python train.py --n_layer=12 --d_model=192 --experts_per_token=8 --activation="swiglu" --router_score="sigmoid" --head_dim=64 --positions="rope" --init_std_o=0.00516 --init_out_by_depth=true --grad_clip=1.0 --schedule="wsd" --train_tokens=899400000 --steps=6862 --dataset="wikipedia_en"
Below are experts of layer 5 (counted from 0) of a mixture-of-experts language model. Rows are named router (the router's row for the expert), gate (a neuron's input weights, with its number), up (a neuron's input weights, with its number), down (a neuron's output weights, with its number) and show model dimensions 0-95. Each number is 500 + 40 x the weight over its row's rms, rounded and kept within 0 to 999. Numbers have three digits each.
After each expert's rows: a language model's description of what the expert responds to. This comes from a sample of Wikipedia text that the model never trained on.

# expert 44
router:475583521461513488535473525464521477557457444512477514460516567523433516460490463535528545495495517564472485540501500497479510514483507495472478499484460560505534543486579456528518494443556527512539580524508568488511566488500431499525525474512460499513531521473439465427492552510493494523
gate1:467447483520549507478421463582528490484515454515415423469474519520450459480521464520481436566477468452530463475499497481459550479488454521456537483467451543576501464430446477483568511466473437497497558566536496502481522443463519484528575493508468513377572568494547512557519541509491511493
up1:497529401520465556543472478491509514475489494530553532450461546464490522444522504491510484466520502467451514511536482574521555475543483550549486545557487515525461571549430472498512452476505533520482526481450434505603430406547488508509483472499453516503533438434530546532519542481484497462
down1:537463553529462464519452515488460506502535500518411587549507517516484516499536490458507520466525539570525505491479573488529511501555541509503452523506537490475562533507518490469454487506494493457516542486487567528504493510503327533369412511484537484512521498510505495502519570471457506493
gate2:506464533475481498579535567422446460560462450447448533448546487567429471503481465554525506521498479469516552515535550464547473454518493398550481523488442535518492484462527501406482478525506528521545508438525490490509490452476460468453612480458551520466530483459489463537511524533504553458
up2:508490508427463569530532519465459468505587494459493543447524507454461518470508498560480489490518508510539515528521490468519455524508469404543513499445518511455513471418573537494519482514473549549559442418567466398509536476589526544497571472542525501513555465470450459464502475544448507452
down2:500517541466510502575537508419531465530488491450426493424542527483502473525558503583473612473519584509487488542448583548470528543467520488504430471503523470562569501468519543490454520511503559447467457466551455482448488535473583495471526521489524521558446475498452503470543479550453549477
gate3:561533502506580452517507507538542477472445520497577529558471518496527542472503492501453505494498487441506523482480463509545499534483524519513571551476454545534520503542488481473503508464525462568450483487506575545484533495514469470523455518450462522501489423521528496557461533540475554463
up3:560528478532448432469542523432514506583493481535488586558472522432494501440479488508481476526487497412568512525566506477556556539483529517517464579514454476498528455623464529496481497515466503563488511447454492474485555499436489512552470481581478458525491498493521536542443502508479491490
down3:510535541540521423487488467535468452474520504494520542554481448517477486544484508504460462438563466446487480491511539501481495495485446438537543488454486592568526505480443510550494518543466402592468487511519467521539499481513430524494455465484556499527521431551527518592428464450485470452
What it handles: Verb suffixes and of

# expert 11
router:487515439534441463500525537533550486497522507500486509476472531513403491532567502446479458481506495535490504528546530488533502456460543479479490525490499681583503562495495492516505525415552486483459504548451493509532544502508417430486517487422500450521476530469544492532486568471496489518
gate1:457530456520504455523499521522535485541485514518492550510435475554493584396534510469458483470566447501493475463488483499566495507474505501480480499495435509573533457506446420442514524550547548448555423528436484483549498546491484517493577520527460566499479498388458459493527463478443452489
up1:429508546524518586490506496470519500523508475473502534509472582537506422521481498511504475474403489589455474483460466526468520466526536447479505474511531568564409502476489549524506540480519505516550501437421501494474425519453472558503579545526486478471471507496547564536496517493460495563
down1:521515536504504512464412493534500521543479563511525542551534497517428468517506478463557509480456546484453516444415503524527443561567504523453513498522536499453540478452460535488466510502593524476500558499555563549492488491420616529544483472470489543482428528416412550469545445441536456571
gate2:448575489521518501520486505528499475475483537420501531533490566490508547581533531553541487427479570521482526408469526489528457511530517580483531435460508512527442522537456500622512475526530563416470492532547559506573443512538492464505523449471510518443486468473534434496444454493518595530
up2:517566478479550479470481539480545482547571549524468463464506531461479448454467526465529510487568549533507500469565556484490519407531504508480463453430541445514456564557527454502582453530516546513453510528518470467493545472556483466460539490504390447486468468469494490458504509470488549439
down2:585566543472439454559469497485492558568538433537513516407519552436511555509494559495529458547533539453493492486476480536487499566565494490493526562512549416510499479511474425505436472494478440482560530516437473518402573498524494506521514526505485486459466527492480547497502447517464495557
gate3:453502594520499513548548459543467451480454466474481473527532513469511539536431396546447529501538504489458476519555438545504502589492507521475490567458461555462559481547477482513502527439496484454545510507465496518459493504457499458535494482428512399531474507562499440469503492476465463470
up3:445520473432482535421424464602493431490462498534472514529526435506491485493444468566503594501446448527502532499520444503539525547492524565537404488532508490495541443552478518526477519520501428487500523496562532527523506537455518481487521529477447502520499486487507524517553484448465551502
down3:557448535530559507477543492469451486495512483475478513501512500495522531401456536473490525532491565439524465474536547444535514550430517526476455423511532526497518500490419522566439478478479476486533481512436545511509536449514506572414485591501500472461381515494504480494492537479516450509
What it handles: Proper-name onsets

# expert 39
router:450553569521474450517481527448460489523536444510457481501502510543487517507491436469518516477523501532528492554497446518501495459474454486443531544502535571503525472479530468462464498487635552475509595540508532515490512523486450486537554441450507493497493559521523487451493547463548496550
gate1:554499442521502524444464484573599489523507519565526489512442523543528502436517495381431449518510473524550515518560483574521534516494534465473487490509518555545580558474522453455491500458540469482507518506475462539534480427567492546526473516524427578520462573556507508456487486469556523484
up1:506483485541480498469578474581539459493456527528452481585461474475497554504478482468499456508437432467474488518467511548506476574543511562457529484462550531491545491533552469482447508450535483497532481558546524554460449519504507522480480477574534496501448512517516511481394513474542471480
down1:433488576467530528558540445495485448445463494368534474504481450517479501539475514575497516484437544482462443529475464518501484502454516520585554521529556519488468437474533460539473494547520514480535488479553490451498490487503447532526465585453546516491445530498495473599496498494484498518
gate2:508517503487464470462490454484482485491482496504523547484537583429517581461497503489568542490429539571480475468511531482492409526478561520435523531508445495506522445499529476550526433526523516462498478525483582526566513523475490515475520506484555527455538542471469444555465576505396533465
up2:499489519504591473501434498467510548542560563568542470503435522386525542538585517507566500466455457543525514530567526484484512558422509479471484480482484509451481481527467485469485511482504485484553538485542515510460537526487466535482548432453557489475461460450568492504499569513470490453
down2:510482520551555490449582451446509512470551532531538482599503521487510470552519537513499524513489505530443443509478499523407412527526429463514474545519471418567533454495513509524515524502547549519541460459500511515433458451538547442507450519449461459476528512499532478474518488483487423521
gate3:439430531520497493525574493559545510484454508516505577462450467455499539492517583509551436495499464502513533492537477503573447478559438545478514466526495530495476432465512458501495513524513574446479441528516463546551490530456460496518522491545528523460460486494477497457471505467553534562
up3:533530558504434552534524524483484555494539483485576452565531539420533549519507511471502523404420502453473462547465510521478503521526477430519481482541544531442511490475470525475442412474522538528563453509519534527500517523474462512435518481521423486524553500529514514532537513517497532482
down3:540469449483512518480512543431487524487447425569415495475462442534493493419473483531478440533560485502517495493498512449539461478534536580534492543404553453551512464430470467480465489534400419479507525497522527465573459469552420525499462456524557469526513477507503517544503474440524441484
What it handles: Headings and verb stems

# expert 7
router:517482494528522486525408526535499483552511510514450498521580498522434515509522458484545466469441443507520467520537490481512504479508510487511515445483530558528580504469531416484419492517571461438508453606480559500522471520481430476533546461449434427493522544522525427455556515474531449554
gate1:521542449566605547472430499501470523576527492496495473483487476493491480413502520521543462516431447431493431543475556545501567507510499467449475474467556514517459497481548465500459504468533441485477461542440466543532535429469497472512478528481452467529525567468543498501505496540529502524
up1:482489463497525534479432424484554504479506531458516489524510428442458471561447558480540473519422485536492434511474478518519565547503502459472532480521502528522528474486517549519489493531511497468498487552554499537573504502483477482580502464413440411509469549519609484463526482498444425527
down1:454562558500403479511586543521510439504484482466538483461528537531494502550486538468514518497588527502466570474529461447478406512431487489498532521588517428429490493492494507484547492548499495439441513467522522412481503540544534573475529512461535515503457513526541534430530482473499502493
gate2:488561497484526449465501490597514454514492447498572486442542489490531501537447515468543479429504442466554482534514458526472579555448543499462510458471502485453515479456513419438537514461511450486443547511494603494506482490509480492491561499487457511481461479502484398422524465483474527518
up2:468508642476490484496485514485536497488515480505509573509562494530488470504510493563465507475443456566504476439510517499578416542526500485488461477460546476536488458516496491581539499476445508551477478564481486471448528518535476489569514465446519472528493513508505533481460513522469529507
down2:467497543507510521486448533561526486522507567501476493445534442533477449452565463482474438514440518457476517483520545576542484526505514437449420472467522462471549502412440551417435497462491475518492570433504460593537435480539569543507457471492452518536557416525518503539563454522567443463
gate3:367476476468548539447453454505504485509519482466465519489543492533487463414563461483445429527531519515519543471476544458546526474447565526477405458560521518476521489518462508483548546492566527576409524539538464473441466460516502490544492467413481489532504514399580445546465492467462476560
up3:563474436518496471458537564500508490474503539579489418454522478544487456438507512514491500524464554555512492457458552475524449553472506449469528515487493498484486471419430497540503460541457525530466465533544480563501496494523495458439490489538451500433522540483546544575449580493508469486
down3:538529502581541486472484519524499522505513496488562477467436533471473587472511508503509529395463467512539456506509504406446460508486486531485560492507494556493400550512522482486497455560496491451545432492464521521570508510533560520487441506553546501524501542465454462527488465464500508453
What it handles: Plural noun endings

# expert 24
router:462545486396512447514451538553448454517434496464505512506539491510527463504546451448488416463511424492523545540451511474579542529475513470496477535495486568533562518527497469448471483465557491467515482544499531423526415485468449531522514478461510436558477555448511476519467534446501487541
gate0:513524422457475479492474521466455493548470481413529497467432507535485499490510434514493476509510421511485457522516489471546489499476512477450515508497536567524515437495556468465533512508582477507453514502521573478589549470427473541477474439506550445546571526427416496569484552507462487530
up0:438396490433454536444500500487503428465491529490586525504484452530533508472535475506467490462467492496590540526592449463445465556489470426549514532457479499407415509451554486592436456544477441510425553556538501469414509498444533552445509471488563480547480479533488511530500491445450468497
down0:544475469474455503538551511503521472497523525497471505490422472496551453519464448562496416499485461529434450458427511453494532452536508599421466506472469453487525430515552476495504442578551487501507432508541456440501520537509556456527419530419563458489550504487529481526557530468563494515
gate1:506475505442481430470475563477471473533489497548442541534467555503500469522490507534485495509550419519521510552467374446518461517463490497476556507550505492582447532495473441444445499506547490476449570444520546488505509542533490481485545458476505495536500527420559447468492498408483480559
up1:507503445494546582502549490466498501560490508486416523504502541540545481494462488487488508476560475510456471522419447561443526479544441536455531515442448495442388479479532444521458520505552507480544538453528546454457503487513516566467499529452543486540462523512532452431511507482524518455
down1:484457482555513538520551525536459523521501537413445442567450507532519460464418490529511467398517485517508527576493409479505471517592527518518510463529490478529415566514471504514416504538489527496442496454512467553463535541555554499538499429477448506467454539517467457469514506381504492500
gate2:556471593507561473456502529501557533519489483520522482521506543528533495549533554491452518526469444505456445489489485510523482536507473489552525434524499506531556453408461450556483481523526536500531517500410493521432493489542462493550524529476412463477499542440552493546467468481464487435
up2:473524476505579492540512533534493467443481421538554545450448527488498540467531503524488452529468500500517513458505447512497514504479553548523578532520485479503550482448519457416500531523427465463553518497466463504627540562466509417516548546518499487465470489557493459486572555486498443487
down2:506411450497530503471533466544473513586572479464477447538507508519501532507447460470485542479482484535465527504475519434484515489558492519493501414450511450495549534511514464550475519461543476425444490573477500499537437452519515480515437578545539494591566484507548462537571486519484498534
What it handles: Counts, units, conjunctions

# expert 16
router:457549552509483518541475506539512515525519456528486498490535530493475557494508482469541485435493527494505478489516487451480509446465460501473514501536564556463537504480513470528512501413550526418450523520467563449546532550458443455526565498523441499498496550544463488391484477459531469526
gate1:469496543511527508580473571491468396516542506522434626426511545552536519444491485535501501565476498493503518426502537525576461416571451518522538421500518495566501456471487454452538454530531501464445562514431513483453531492517456499513564572501477484528505503402544441535443448513473518568
up1:494511451494540457500516547428505544436474487525488468510503470444462480458487440404451411498502484499504501554430461559431491527411535465453463510461450492514535586576505454472600541459510543518475419505585435532482470553550542484537477446408485525525479464450544547502494520488494520506
down1:570468516494523531528445541434526423556525469524532446468479529421491471469525506460455490476468463456522556477546490515499514457496513446534473511484462484539516578530505477392535548512420545447563444485510464473501464440499512466505517528371520476441476483440470524507559516501557495489
gate2:521487585478564453558500489618541487502540472444424522511545502534497507500505495407449465518545492521453544501550411460513458445453478441532506477552565492486513487459459469494573489485527472450513533448547503510512501581526543572522490532413469498477431483465518512516476462523555492453
up2:535551493490470542575558568526480484526493453511451506510576489523593538466533535549484489543539555455547490500428479492440502462588474493487487511568460495473482456497466488518492523458559530523469519482473462457493435523539492464496520568468591527540413484471488482503468441476468538519
down2:454571517516478496482464443547528496453505558522569526501475487516489558553454479488491521573487436465499355479491488487421500497495510518539500411529503490582495510487510463522524471558510500466480460531483472497515528525573553524479445468479555579497471481534520540466544456474490506510
gate3:454451471492519571522484483576504471452478566585444532534497471511531538483525506424509533446498505580503465507522560476486470491453425499490470435533433512439502481530467480475452488482446447464483481548516440490491507526409476487493478450432477536505423534501502556503566515482484478580
up3:549476511549505526468508463499531568504476535483527530472464522491469515570556500580535573481495503485439574502433547490507488480502512411506524462500453475522484453453522482432513383521475487485515525525495455528530446592516497511502508573562539525550449455483494536497537482507516510475
down3:505475537510549569478572501411507463490531533510472581536450490549464564472516441468543453451539504506530500498513523543521455537467426473452459546489518520531506469497458528493531540494454522460531567480578482486537511492475477479547567482484464414488592436513431583503469548442469493497
What it handles: Plural and word endings

# expert 4
router:486534510481546456481513508521550489479506509536464483534434507495493541542566488461524461390500529484454571478485528465494494534472570514508549472461564566534491586461441480484473524429611490461490480559533576456464477516529401467524514493468486458463508489527534464424522485493465507571
gate1:464523474494504469489473500541517494494522526455515621512509536546508488559477545561513522461456516490495518457494461523533477437572495510513513527448460562523484492461594490489491494474518492437459530488516531487492524480539446504510552426481501541485533492486479448478568488501481510550
up1:531521472494424522484523487560437402476554507525512553401427497522514524550549551512472482505436493509478555456501445597483486485483518526514570494435511500537431490494521527491470542511484491488449481470405538432457577506559510489507457477486500536554506490492558512464498475499502466510
down1:485496451501549553453517554485455453483461529520539514510584420525499514553493468534525530489545532423470426539463497533526526492567550489455514504510429549463462461519437490489517445487590521490458506465549457474514482496495560524531466468520544491411436493511499526470519542449374467431
gate2:461525456562522464521503491446486552536399487490459593471508495503531448464533473488509507500525497538451583504466571510505468442455519496464448510471539500518517465447505530491470561405510539570501505577510493412578473514466481382496510478523609472556484539511426541476493534485524542533
up2:524474555577491501439488478467444524505423412558555486539500452510522503522535524416453555522511418493444498480544507446471435564473470469528478532506445495495558473481460517460504489485513542512521519521483496568495470596478482561487466514517438456490420414495503524457549527515515511529
down2:496553487505494513495487454484476474515536510472488443487465482595498474483495528499466499474449541475532491470527481522482449515488492536512576500494474547439503516495540518443601465647486490545430537513531514453484525493551535544554553445443469469542406514549476564491493528441499501495
gate3:450521456487521505515510472569589530481567532480469571473455538535442562524439500537511482509475533550512494422582431554609563456494476490445529466448512592505513502502472462523485496496544486390454541424542509520478554493542468447548531466518488488519454556465492509490454522500556498498
up3:560488527506473509508469490465517494579422452579480550421590399473470428460474484491500519523498443501477517481483469580470430484531541466624554509505464475397515549494476524495507546531449555517535500537463527528528467471462538440510510531527465499514491442507510549495484509483541524525
down3:480521473527510525508556548502518408451508503589574462556426544550432506452500510512515561450432498536510531485515494488436422511585536555493474442505537542511517451505484479460485500497476550491461554517461516495536478544506456454484505547496510467503536430552603509457485495458430566488
What it handles: Subject pronouns, plural nouns

# expert 1
router:504600471520548519502436538528493490584520472516476531439514496527434517458535490480520468450447464511530432528525507566516527478513541465502467440495561556531536541472481432520492444474542459479469453590421565467523504468537450463520554460471444508520527560500506426486519571481487516517
gate0:508507491518598541475454422526467505532462461460553480490516514542513497513542557490457614490492468496538459474494491532528507572516496477543536513507560501541539435554610462548486500525472475535501438531466472581574534507447555577548486391500471554582517489447436504530503454508478491578
up0:490511472514599555461512532523565516526470492509497493515518439523517502513520511539485394528528513517524473488489479534489476546510546457529532502532522522417538562544577512540582467471513489493491540551470522442457556367503491482486480530457457464548519494430483474512550513410457539499
down0:515467481524414458571475498447441504497507541455491534472509508440492544503530452462534522461547516524478564499529506540522518523487482533513444503413462480531486525475515499421476555517494524476476518488582502519564476533509515510533535538547562482495523502538541548497469500563621517503
gate1:464564551462469410466522472526500514546500513513471491488499458530534495493491499557545501446514474525498509458428494507472499479523527538577471419491531503488549533495499478534572493494508498465494484430452533529535444472495513495502523476450505395456496558477468489510502543496499462663
up1:462431533491478491523499488456474512523499504463555467487492505464493527550541548553510512462497496437487424441492508528442553517500422490554560459572493504504557515428502502541492452505489495471462425466449591550525470460543530533476529459498525500473522492520492572515499494492511387563
down1:436490479467499550532512477463518469479522528462498500499521498478482523488436519481506467532500558485428526533480482531551486486470519511428507463465515564461466455479548529547475539520524446509538493496539448495471492482478574424458460456492529519496477434470473464504480461563479503448
gate2:533460520481464587453496477558510538534525565465435444505495505440494455518523478547445479510511490538419527507582479476511429467504461454496516541518462522471528491520422564491491512502571479497469490614474469490457492526461495436442441543567500431505483527487595491515533549547516548554
up2:427535549452488525572546541517465514443498478493449525483599479543453466579537493494496531483486471484526525417525471589517481460473509497437537506501505494448541440555443478506480551497537478517553514496537487458545432546510496543567565509424444514493546528484533498530552508514454492520
down2:566509540443471528411453461479450548501496548517473484474514503446485493499482467537479458446462488481486473515506547448468467514478482500521516528447480481496500542429510493506439412401452533499490390511414470450516551460424472510494525565576521474508430533535507456433579495515515507476
What it handles: Plural nouns, table pipes

# expert 17
router:468581444559565493507473564502498439562474444557428484538518512516464458473469475439511507466490479547495502564474485505472517480507546478462472520471547536479564502482515445456517580368570471464499569544477545500505565420516472468549498490498471525508503513515567449418513592482535501553
gate0:471517488480494498527542447449516501481467526524538479475469469512540437558488503526529526386546509529425597510473436483450529457456526495581555506485519492465552492529514497450518555521499523457533569428544475507507502520459477497490520472488437519537458466550557558434467511492559426487
up0:562456477512432536463469454512555539502546519471480478493476491467460573479532487497518486575446518479528439484565537566438436509507445550417492489510545510463462528486467565565527438503448521531519511603459516501465532544553506497519434540479545514463559535523431558549518429552492511491
down0:524460509454483446544525432500481436477501469511498499560491542454451462531548534488508522456574540506470556513494477514510523466448506462501499453537442602514464473551530466535523486487506504520533505445469493537535563535541270552581454506483521532512521464503514491474471545560451470472
gate1:452494455493571636505520587500481512493560488501472454523516497511483482447481481492461497469508519529511523520514513524557468442521549501528467535525539518545496534519503598492444481473505515505506509514528471594567537466445498525499473561556467523517446522459515438461487534489558570431
up1:487516447531552466504505489550467521550488534489510508574471497561577470478430479481510548486570559499441499572472497470521523523501509553542442492473494455499532474484514465524516465573498444510435522516514472477548546430493527512514419516504453474553500437546499477511515445563489503569
down1:512563452454435487491494466510506452517445493507486602537489470518565512463470567525453487503510450484513513451511459538579524465520453481525550471550499444478521546451533518399505577544457518557481509459483463509494482568508512505520578448491472398455482475513501523518511470489471480536
gate2:516480470475490561407496529515512505567537518457441568484502575469507532473512533541534487506433553542493459512478452464445470494596482452444459502514454507575528532546443416552538491453490476502512541554543539516499548508468517486549534402489482451417486476483453496445561490548448517488
up2:531499496560553452475511543463522532548511511542429485511484538420453497497469528548446528595399633533411434500571482527471531450497520515498501472506501489519518493460400441554473501452553485531454518511455538559534438500475532522479499414447483469520519476477477515473555489468490456495
down2:518452505486442481465517508510450540488465480489528547467501551479470441447554496565487474505487429513454567476529532394487506479507479543513555493519527412487506566463508482511529473504501465425542465523466504462554515480548609507517578460470590496455455569499494393566471513592508493515
What it handles: Coordinators and plurals

# expert 42
router:521627505464480450522528525472524448545425458559498549508508523495482466465513491516523520468500483592472499520523495541533552446529581496494488533467512523541548518525501431484481522504563553482463518506512562499522530490429447465536527480465444478488494576494430495457490535504488503550
gate0:512520522431548526597465410474466497463489513442474559509481497514472495541552457480496540461484434409517526457436484491623454425460525523495533512482551544476526391459503457590469531451506492519464570483522468513544465429459518517515513465461420444520474554508540510481504489499476398479
up0:504481478462462521411492507542547496518526460506533492443488474463539497558476543468513530553499491571574538488544509441437518523530519550447472479535506512438435527520514507525460537476534520518548489540487504492489521527578479481523464478469517455493521497515544535523458553497515513548
down0:440498527420559484448494488503562499526474440569463521421489520521531509461527507518475517500503541547555510522571488537482504552505482490500492513487556553449527562495482557499485468478511492377501516597498517458485449492495558481486523440475500549488488515530513468506572458496478512520
gate1:606464439429597553543568429498522557448537511546513518542545479494544501499469527429493505536412547492542483479526404520583542495490557497554489510515517499421440511464531495522524506505538480522447478458512480510477568446528483502488441452495477521450523530505404524526526541441469490541
up1:561540469536502503449538481596455530514505528508491501511571404583512452536485496533480485495471504480547510531456504508535479491533429522440495506479493502497560468481495474479537486484477467431502478539463587587511495491490481491448518490542503477510491494504522544488348488536526581534
down1:470518478451487509497444496528486501477467526506515431520524488557419476475533498504479482505465547526483481427457510575489481422576502508502539503519516549500460543489469469508574483494479482470451567525481547547482517406535560488486443436500579616463461485532495480533466471488498467447
gate2:491561458430522506465551423453497541527489437578517520471556605477530523502465479481481434522508510492464535510456419533511552434540502460470459491498535540520530468545465507460527490457503536581508531455473452562496551472429457435553561548548539482437462490534500479447539522476397472505
up2:592492482502497530446502472561499538551483516468515502504556456551518488431479465468502500523534488463539583607510530414514506479360477539493492522588535499490494473494489460500434443551522516507457527456524509545495530474551540509549456505466471532478492427484509570473491517450480556539
down2:451443535504489439516500491412527494475522502559472512477536579467478483511526472475503546501508585492514510421456448591493493490483517497472511488442502480535541586487474517549460498543457472492503529516452506423505483513486456480543547463521537479460496429489527553511363546491434513474
What it handles: Prepositions and object slot

# expert 30
router:461550502479503449567513575431489508557510480556487511430564569490480523490543468474487453504510519532469499528529536488447413494481478493416505565562533540446483504454535491495524517511568601484508493550454516410478540491467446529514498491528474529517550495501491516452469589400584499545
gate0:535488525466504499516520514542577441585501429474570466439471552497494579539471545429515482451564499492515554516558586455504565437492476477506490470484467544574421481518505515534508413484516454454488516484455515461462470496467443514509435446474468505594554475501525538524526448484503500464
up0:510506545492480571491504414446564548544519494488518508485567532494514511503509449514531489509470478543438486473522447499555462542503442509578569494472461470469560508472515482502482564588540479509522511581475530545438539511505503505478504532530523534492507547429547547539560499449523507477
down0:434522451497506530501605459491521567429504485555487449460484529546475483548460448465467454457517402531435511419537541580486529460532527566487594539471474552492487497489508459500471508475536537453585507512513494468503527553476419516554448465559501493480472454535559469501544494559604523442
gate1:470497585509522411413462547455451526471446484535564536470438537591503572512535488448466490439523423500441516544473554569507469529467512482488547565510540526566484580495493444482463440526574520497549449557568487538508472492490501461526507475539542501513440497404491503532480492495519499563
up1:481499491458484588471505457527476502410425492373442493537520511496478566502482434515503523486484512517524557500523520560448517490485486468547509471492463482416469543498475498477525555535547479474530477565471508486527546534534499533570498510413537526493556493577533476534564461534464513551
down1:530485380376563481430469541498548587466492538520567548436494525503488513439486526438484477479532501493513500530389526480548516486480460505502498525494487464539512532504493539493505439460461421562458478529505540593469526459473428527454515459557492562514464476530520489447478453533537508551
gate2:476536497454449462516447485501500473493474456457448427550514478473487467459474481465463482540437514476488489516544439525513482523524521431547527525510506520461537485515486486466552537506518521478534506532473452539526513486476453540547513516442471480547539465472439482512528534470536450462
up2:478519494531528459504454474459497497431528507456465576476527521486467476465431480449465568566416568473547437495575420524537541442576529471462539451475448492512529378510526441499507555491436538633511513488492495515504535469535491501465462463523457481536480498535481541504567562520528451469
down2:473519534557512472483489515436490435379520504475541434500457443518508498518549530477468515576412540464472463521578450512460545464521510426504563523451470524480470453441445540536551541524512487494508521535529469440465473496413512533444524409489504504516501468486495486554563529446547468469
What it handles: Word-final pieces, narrative verbs

# expert 27
router:543560489475509463468525584563495464538529430535437506485571474457515497496469422509496458505461479490531516499525455451524487495502533458502536446483496540499588455540448428497483541432580495429461484557469553499481445550495434425538545563496541425484517556499522497468553517461521531531
gate0:505417488426461507498562461473451425517496484557475588483547491472523524587537508499409429503573473512468531444539486499553467485526508496434518469454542530411510515474469521497566507503584504467519495465524533486469406548507508439474600488480519366467508490506564495551506486441465522558
up0:511450506469437400463518475450437481502487492514479501498563444499529441542401488473491515503463506621498554507446553459469485505453525487464478535564509454532538472516450549526479524450511496496488592510590481529510468484486470497512486492463559506522465480508463487452557539565471586531
down0:537540480547578547591436493525522493521474502529514470439474503489478522455566559494514509520483479486502470536513512543442501483501491434483476477443504548548389486430591501483468485491526503487450522499452497512525577486509527488497525426444452576515497498496524538478510435495553490461
gate1:478488478400508513477433492473446419416493497545478572503530458534468490524504522421490473537507507495492525493523471458476560537503471443555522532481524515471511526466534471446461490494497511505460482541543612475533458466509478483538565460509549474506454516459541471533491507487491511559
up1:520501551580495467572508558494473481567597467468466479458520542543462573515510516450474453448508497502513469527515555508509540499484516462458439503547493527580526510454499516474534525476528547485525527519504477461460494531540510466464468475424470581564449497454498521588543497358582541526
down1:485564528397467505511532466501508438454497469499426520452541511504466483514479464508441469457512489509518567506470454543514444486536491455432468512477556527432469540532522516437507485375470514559441482501486457421447508453486456419521471447540522521451499528466529464531465544509485585533
gate2:496528443499569496550421462466465524546514521501551497490568515497502387534475530556531499466489529488596540452505471504598610503540503484533503455515551523557526474489517488492463461492478545507507420515506460507487489529489497448516468523495530463533474459510570560449513518523488529528
up2:545537508507436490483445589518509524569381534583527387463373522513431546473504501501498495553484502477451522500473501540468488538566448510452454480436567557437511564475455485523494521484505523440442512555501503395459492506517486504485456512491550454440488452473577515489452566439503514507
down2:521511575586520517493500497573534539461516559448532625530510487525485530506525553439548535565466476549583473455487557537473502516494538469482454494518502491392421522499571436471508484526473467481423484400435543520524532565458548427485543525491468513519491445505457485483444501553486475552
What it handles: Noun and suffix pieces

# expert 20
router:482535453542530462504477559478525440455501510486524560510473534512435502522537504457550457484491491502512558488488491455494510448477561526483527472517535602602527593485510498497494472472573491420497485532499517478570513567538417447544555451431485461521493511463487482531488559442487514516
gate1:473500438509538498484553489559490560508467516440453569492505551474461481501471508528543412493536530503434514487434485461556498466482553416473481516514457584546487568549524503441503512410537496479516502545486471529485446496479490556518574512535517489541563523566464476520526517476466508518
up1:483501522521503493533522531489456475521474452497514478502503536514488482514527479494459518578480490506545453448542482463503522539462575455482511525501584479520536484481540379537487521546458496448530548564526483429489400385459519507489582521516515515504516520550440578503493497488528507411
down1:488508472523549511500533533415467541513463553473493520466598518483462516489510457458437515509423477475483441510512463473499587519441489448392490446498501492532495479554507434467485526498481514550547486504478470511477537500456505515384548544491504478469521400562532422511439567536490511507
gate2:562569512521463448499488522502532441520451449505492502577496455500427481440520491556533505493459619449488513540474497492523460541480474468478475497484471569492521542498512427525513522418536470420450586492472556501524553473570429520585586481485484422500479531575463435537499531487525503501
up2:552494514487415587472428496464529576483504509520547464474427483479470541496499541486456521458505520491562449571558411513524499468485506520454470513533505479490461416553523488490516487514458542448471510542493498527466534465510506593481550517545581451461494528524481480452476530442473497482
down2:529535531465542506538534462473633474535493523510528527453465593586532512473464460541527493474521530464503518396511506529490447521499503521431617513519522433487484485528465531488540468558570511456469420525477520477522497523519431538563455475474556477505566486483484528467451523542415547429
gate3:470504519509543454468543528447458525484517472506506548515510490576522553588519502489469432504539505476501487523542449464497521483491493563500492510461459573507479506547510469573544502508547485482444527468478584519521556501468459528522508514445532450515503557530401430453551506482476522542
up3:484468501550567534465513470518445498509457549496505425502518487507533558509496554404493539489423419455519493535463573528502511489537514465506490536484491505518542494525517489495467507545453515465498470485464532462461542530496511383398433481537460518554525445435531529522531540514524523483
down3:496459474495516535549486453383535536565527539567518522521448533479547556566463520528487444469518521486501527459498489489523504498544492521547564479447492468457483501439573466518534497444534522434518463540470549508469566497455409499504545559473508443478533509406484582526519451548499475467
What it handles: South Asian name starts